Weights of a small mixture-of-experts language model, trained from scratch on English Wikipedia: vocabulary 8192.
Below are experts of layer 2 (counted from 0) of a mixture-of-experts language model. Rows are named router (the router's row for the expert), gate (a neuron's input weights, with its number), up (a neuron's input weights, with its number), down (a neuron's output weights, with its number) and show model dimensions 0-63. Each number is 128 + 24 x the weight over its row's rms, rounded and kept within 0 to 255. Numbers have three digits each.
After each expert's rows: a language model's description of what the expert responds to. This comes from a sample of Wikipedia text that the model never trained on.

# expert 4
router:118185148149160159134144128163116135121095149101103093125105096110131131137138108193129117141107114118098148094096166110143139122174126086173117118106102124100078121128139163119135134124130144
gate0:140090117101115117166129155121157132158162087115106155134149122123162100133103159090127129101150133141129120136128112135134115138126114133110161158161090103147108108101133084146160153131135149
up0:109120139106149112150115110144142119115137121128094150141085140151175130174147136128133112125099155120097154155079107135082139161130088107106121128155138132173118102127118129121130132136139140
down0:118107122149133140103122117111098103125151150110085155092122147164119100146122082147156119125137134151138151128133101101138137155136101108128126119136163099124098077139123128147135127122131113
gate1:104119135122114120100123129143112135116136102113163134129159124165117138084132153101103156152173133174120134168127090142095137102115166126100175109155100141184103128116129105156115095179105192
up1:108100120122124133133156118111089159124152131113091104107106094107108135099088116166145108115104107156152149114114104152140118117109127102114121149118133111103121130112139147172148164132161119
down1:109148134115142116085111130109155104118134140093056157125127132146128111124159138134098135163117147121146102098153103143106107122101170099141112121138129106145165142116116133099121146145152087
It responds to: Prepositions and conjunctions

# expert 0
router:139158151158125148164128112132129144139095125117121092113087106103105069149130152119110134157091157157131128086123147160156131125114122148135155119105169131088129125154148154112151125146097151
gate0:147091128123157116103140117141111108135155157158097141098130130149166184119149130089126151109130125151124154169120160086127124138127144094131174125095132099157112146112132101148139123165111134
up0:155142145119083144132146154120146168122135071147155134159087159118113140177114162123138108204129100126130123123093116129117114084156127133131114103087129113142119148057116134104116127101105133
down0:127126133130128074135149106111131114130093134138203095154082092099151132156159127161137104108120121142090158157154125108153153154149092123103168123101127127123158188156096104164134092123122151
gate1:146094131126123119118141149154104111142130116128075130128138146145104139109146123099127123084134120137134127136148130135155093118119144081113120188142095082129104134157159150144148122092133110
up1:171180117153125114060104145114147123143107128135135090103135138113128101133136137082124140101143128138142177130108163115145133083118082142147084125135149125116170071098158140130140105156096112
down1:101080114138091136106154102088129094088132118076140076126079134138136143130093069162126130144113085153093110153176122137120096078132116130101141115119098110116133184078120191153144112166140114
It responds to: Word-final suffix pieces

# expert 27
router:117142140130132147109148123131125133097173095170140107111141120172109150102125081123144133170125051147146141169096091146133150123099165091097114143114106112097149156100140160147106116138111138
gate0:140157123125096126154095150133144139138136150129172109109103106148142131095097122160116127074138122128122112111132143121136156133140132141106143110163155090141131160114140159118107138139110152
up0:117126162111108096152126122110126140134122126175108118119133119147096164096175212127150080098111144122107132123146072104095099110096157114153114131171154139117172118105097135117157148097125122
down0:138116163122141120102099074143142092111094122112124153128148100130133106125100159168141125122098130128126061087125113165136078104150116147168112121089156119129163166155121125134155135150137138
gate1:134147139138072088194134152095127102090160113146133127152127124160112136085173093120127105128129127120134156110117116138126118120065150164143151178139110078142164122073123073099110143186115141
up1:114104118115139114097125123117126190167119127119134151134083118139114118160133139121112093166125152120123152118155125115091141124147110093113185117110144179173133126137157094140118081157176122
down1:130104098101135124142134117135160173146142084088097100174107137126118114148103121157130145134170115132128137091135067113098117119098129135114122166072154133178123109117103158092156137072133140
It responds to: Nouns after determiners

# expert 28
router:140154132126176155142116113139141169105088080115141087122131130124168130172128101124125125146114124131117079113097153155116129113146109086166143134149116118110159086156133119099122129104125173
gate0:124157138116145142092152136095117159144153108109140161165130089169121130123115124114139179103151097117101112133128124132106130136114142140117146124155145142161098145067124101128146121186104133
up0:112145151125122109201093144152142130109111105102099108124129159120131091149105150107126068153117126157104138126092069129124121150160140135136130133121129115133128085124110107138136146126222103
down0:100113122119111106153108135190128139089121103091125076106154123111108106146109164131134134143129152165132117114111118089142139123106148106158121136123138137157091151136120157101158127174127126
gate1:120120152138125134150127113142104178137183104135134100090122141133104123109125110142175139113149096107142142089153131116108100142144126128113087114124129130136154161144166144128104093127100138
up1:123143145124130103105130145088121096144145117131151149117122131136128155130086100157120125111099049128137108118120103152144116106104091110121154153096185133135130123108133130156108093132071147
down1:111121133140115104158134110145123159135118132149151120147127135102133153091156135104155103133105108129160138133161123104128113140098136162119113108081104103136155159112115129122122126112167099
It responds to: Inner word syllables

# expert 15
router:158119121105121148139112145102117109128105114170143094112112063146103054122165157126121118106109154115141111127139084166146143154104110083124135167166114137117161145152105138125152108103138154
gate0:153072101129118147082144140105142103140161116154114162169153088103134115111059148084158135129086104091096134115150142123142132132155181114139104136106127111149143105152107116153162149169100139
up0:145115118144091104144125154104126116159141122120069102115145174136123126113096122129136120110138149129134175110171120104141157147150136089153120160114132087114113130107091149160102067154079139
down0:103133110135133120124117170134083108167093136161118097144173148146147138114129145144130153122112099137104147101123099120146112196131100103123147101105140171100172092152107148095100087142119119
gate1:145076087130140104135120138141135122170146157132153122143115107130131178108168159107123100142145120031095145120120113108146160117141151089097088125118114124097183154096189145163108144154124124
up1:085172129091145132130122111114117142102154123149095103158110150110142152125121096124106148127136118166124151098094128157079138172122106142149156123128136135128127073113110118151106120140099103
down1:155149089112143151147078123136131160208117130128087101135161132107118167124143109145140108142125177140127130116098114136065122138098111145150159113117144106114129101152090140098106141129118160
It responds to: Word-ending vowel pieces

# expert 50
router:095147147095107109143131151114124122114138103120108136101075136135135122132170107083163107118117153106105092109103144138169097148150174140119122142115162139123126148171087140148145117141121169
gate0:120096131093126074143105111138140131174126133156106066137102101171119127154170129127125090114116098121131137115140129140122115104133149148141133098121124081154116167134097145118107112113130149
up0:144118123129122094090124095131145147126135140112142146124148152130136142128133118132117139144120132155115138117133141064127136158089128136115138082123106119133134134150110139126116153106123113
down0:142123148155138086104122128128105153121116150124117123109107099113123143104131119122120128093168110101136096154123128131136072140125140178121106136167147099143123155118147121092151161158161114
gate1:082086166077117134133150141135122158139125134073140127142127130111120134131163154155123164124127160084145081099099139152121169118084153142134168132148130113141155137150104112155139106135159151
up1:096118134161093117083126100096107129153136119127142108159169098132131097112122155149180132102159102103165075135132136091175120142153141126138152135129129107123139131143176102155087095108130079
down1:098087104151116084083123160110088136136104135124120117131109126096159131137166143150137119099117090138121146168125147106102108141131161150158119135151117127141111114099101092108102119134149082
It responds to: Verb and noun stems

# expert 8
router:166149166103144141106140122154084183118098152122134123114114094166134140140117116159126101165095131126150144151124156099137114135104173093112097141139094155123086156116134118113133131116128152
gate0:157095114102139101131146140138113136149137158125112153115090091162156128123167116168148138131143094155149080094096157140143151127121164150128107095148110122109077167095131149135162164127137133
up0:131179108124176127100101109134104148168116123108137099145130113107118124104136148113104130115146144114111143130136138169081097136125074119102114154129146118090151116117168109172120104130151098
down0:140064143099116122156129143151116102101125122128139123134134106145118107138106164082157103121153181141140143127157078146110124134128191126148114125171079134153121135122123099098151124155136095
gate1:096122099141157131144147124131090108154122078100144158126159124144133122111122130102133150126154103142161077180137091119105118099110122091138110126158133114162117090100111093140126134100096195
up1:134123120102111145121133157150163118137110111125088111169139120074120104158134139119133131148146105128135165122088122130173111094103163136168112137115116107151129104136154147170137161175113159
down1:175135156138128125163154127159123143144120156123067125107166099163097143079096117100112114144159149171124117137118127141127064170123119117138141102136120109147115114111175109100129111123109122
It responds to: Line breaks, section markup

# expert 49
router:082148174150141153080082130116130083127183133125155129117126151140146151133154134113153118151133157145137132152154112115164129143066107150152097104106114112148154173129155104118163080111117128
gate0:126112135125126113098107111115146120124132110128174131112138162154143118139173130095130132102154093153102139104141132130147164150074133162128131127125152110123150176127126124179133177132124106
up0:124113073096143115123121116109142112109097102135126144088119149106108118119148117117135147108102108138128100172117098121144143115115157107130119097129094156151102097145116136094130170120148127
down0:114114147125146176130119106119137178113121086136134130135156191109118139110091132112131088115134085142101085112125110159131111128127094174138116139148126178107110101174165086114149150143167119
gate1:152126121137105164128113126192116163105136116151101142175123138106142091154119130138118151161121081133100102129131140127121080078105150130107167103121094105160123138129147105108119111134105148
up1:116109112135096103138146153118132110097146114110131131141087136161115119121163103123166158146098133150126123137150142081130170116140122073104153127138120137171133148149120170126120152108163100
down1:103120128125126132153115124141133122154150137116175174144152173099146121120096124127120111126057164141135098137147120109146110111114106105100103117133173114163166116160154075127166138137141148
It responds to: Name-opening syllables

# expert 3
router:091127121138099137082136070131083141129108125119141126151105149133088112142134124147170137160135147177113116149132128123163115149130142123090125143121134143153168104095093133130146106124138161
gate0:096123119103135110124123112085156112113116157088189125167073147155121146111102130121107171157133087129086147098148109134126127126098144114120099158116143140125117139116095109129091149130124141
up0:108121159119155126091103109102128112099126130092165116149100151148104110084192149118088173128111082095116139131144153117166109135140118131176108142137132125126147129107107127121170129102129140
down0:091125108097104146100121131106112129128115108122113106127154114130105131107128107109114133105094127127128161165101125108083156107110130150134112089155101107105097129075134122131103107116089098
gate1:129130108135130136157168123137135102131167133124122116154099129132092141137072149123108145125158121144152140131104146112150125104116130101158162117119141122163139152176136148118147075133118101
up1:147119143132167100141149128117156161127128130134133116171138100084123165067152153127126162139108136134101143135161136165167125158097130151168131137135124129115108145139167122123118111094135154
down1:137131134166108113148091157103113138085105073135112124139109140113151095139147110116178110144134157119110186120138127162112120137139153128174115134121092144107142134126134099127143103122127122
It responds to: Line breaks and markup

# expert 31
router:120153151133117140111130155123095129112119112137113138121115135080121078175105113137125155108115170152133126108105149139118154116129124100125186114121131146123115128153134121098122123095158116
gate0:143090100132145151110141132133149145141137135123130141136163128082097164145101098123182145097126157130122098088111130112129128106139117131159139113139153082161129171123114078120128130143102111
up0:112162117136098117130111102152180161109170115129161081120133106123166100124155117150109107158095146082120113119164136077149098099133111129100124107128134126137128117139130130143126153140121151
down0:126092133128135153119155154140114103151136174116114128126117118136114143133135147090149150108115140149102090184084165133136152103157114153169129172136100140133101115141133148117134109124153123
gate1:163125164125079127131089141099165167118113090138124110158096112175085119101091140086138117137129129151148111124154133118112114110091102128121126130157141071112129139132082115089144119133161144
up1:118103201159167133147142091150107109096132171115088150124137130121104152145139154092156129123141147089119139153113159098108127102158124135188135112152132135142117090126143147123148115148100120
down1:117102125140097106114142112148089122110147109102126083158110154150116151194135116192106112133154101084154110168110133095105129107136093110116148130132198150120118122120143123168133125130152116
It responds to: Word-final suffixes

# expert 56
router:140133136119147138111130128119135119115130158132130096110125140146130139156131123139112108122109163098095103105163116123157165115151141109119108150144103105142088161098112124142113116184164147
gate0:103122116139122115131079137149115127089144143139102117152140116107127091148126114156195091144143190109120147144121094184125131114129134131159128135163121156131139105145173115139126159196130131
up0:100118180103148127109186147093113134109131124203163129076141133129125124089129120107108126143180095108174109083118152170123129161112139152156115107113100120106154154102126126176107114116116134
down0:142169183101097138154153131125148170132140141164130157091105145118125106102150135150111121106141128118130132125187128132100130086099157161110164110106145108100130120112149086118118109143087140
gate1:130142153157140138105127104134164088110129156159108122147168069132159158146153134105090143153121126092114117081141136143113157094139142167155137135161125126139099181121154121117155162159133147
up1:134132151147174116134116096172155149158141116164136130155151139128117144175129142144102119132160127093104122167111188145116094103114112131141131140162082104127095155072111089099130118126117073
down1:155114132161161128151153153126093139115118157142151114151114115114158107144126156129112082118131119148135120113125168169127132063132155163155107082159096163097096161112125120120078099145166173
It responds to: Infobox fields, coordinates

# expert 12
router:107159152130154167104142134197089157116112172143121106099108142162099129104137104154126147103108127126087149109104149116126134132114136091166100136147126169131114177129129166124156123105096130
gate0:190083110151124123174167133124096137156138099133134127109152126127137112110156126126144108107147124139141092100148145154137186157123134114132138123142115126124130115127113102148137153168138104
up0:125109129111129125121109058120155101076114163140136155114105123142104129125089174128105136157129111144128121114151157101134131139109131142117186127146144104113133146103091126092131135183122107
down0:133096128119154150138139098135142125138155105157097154129142181144124129131127152099150140157102121108153133123128174141122111100134152169154122100138157102134145144136109101084090149120129118
gate1:114102141121127124131098184111153106114171138112101112117145112140125133171114150124137085121137145160115168145191101141125158143134133107128154139088117091157119110123093151136103132162121125
up1:158176142152121128092127113096128092125138172103101149143127118150165107155159121115095098129116129121094168148151122139130114109136089097173104155115152148176077114131132110127113168103080090
down1:143095117189166160132110120124149148127172118163109095113138106097109134107135112113104090142128120143113102091112122103124116088101119136143095126110129135128148143147161106104109120130115124
It responds to: Line breaks and verbs

# expert 33
router:153173144132122134120106145169102123142117147107111133120136142094131096172150135164163095164101122124133106118089149119108127141106122108160116111114090145077112120188140131111153150132162128
gate0:127139136100139079140160147138122135151125142170128138160153135142130130079125132122136102133200132136129118130176111105118103153105120141140114126140140150136118141123093084124075169126099104
up0:145124136133070119132109130159149103162126146164170100173138169107134105125146118115132168157131080080125125141123126122119067155141161086139095124168099151101137162142128110108126131158102127
down0:144104119148138154072134114112077143109095095130123114104168100127121155164103106113113115129097131085150135115147164156152108128132107167141156124114120127145114113141129109095143089156152139
gate1:141113143117141073134122190124146146144123155084106119145113092156108141117106088112108152131193119109113139081127138144149150130102130122122109169119113098154140133068130136134115135124142132
up1:160126105160097176153135119085075067096088143130148179143121132163137119107126129151103086124150161142110158133129153136124099129121103145107139133151094160121146149165107145103175172118172122
down1:132130206130091137132105133153108086113110146100112110096080095129169103114094124126159169117120147154153101134150084149129090098154141145115165122116148171170111144105147123077155115130181127
It responds to: Prepositions and conjunctions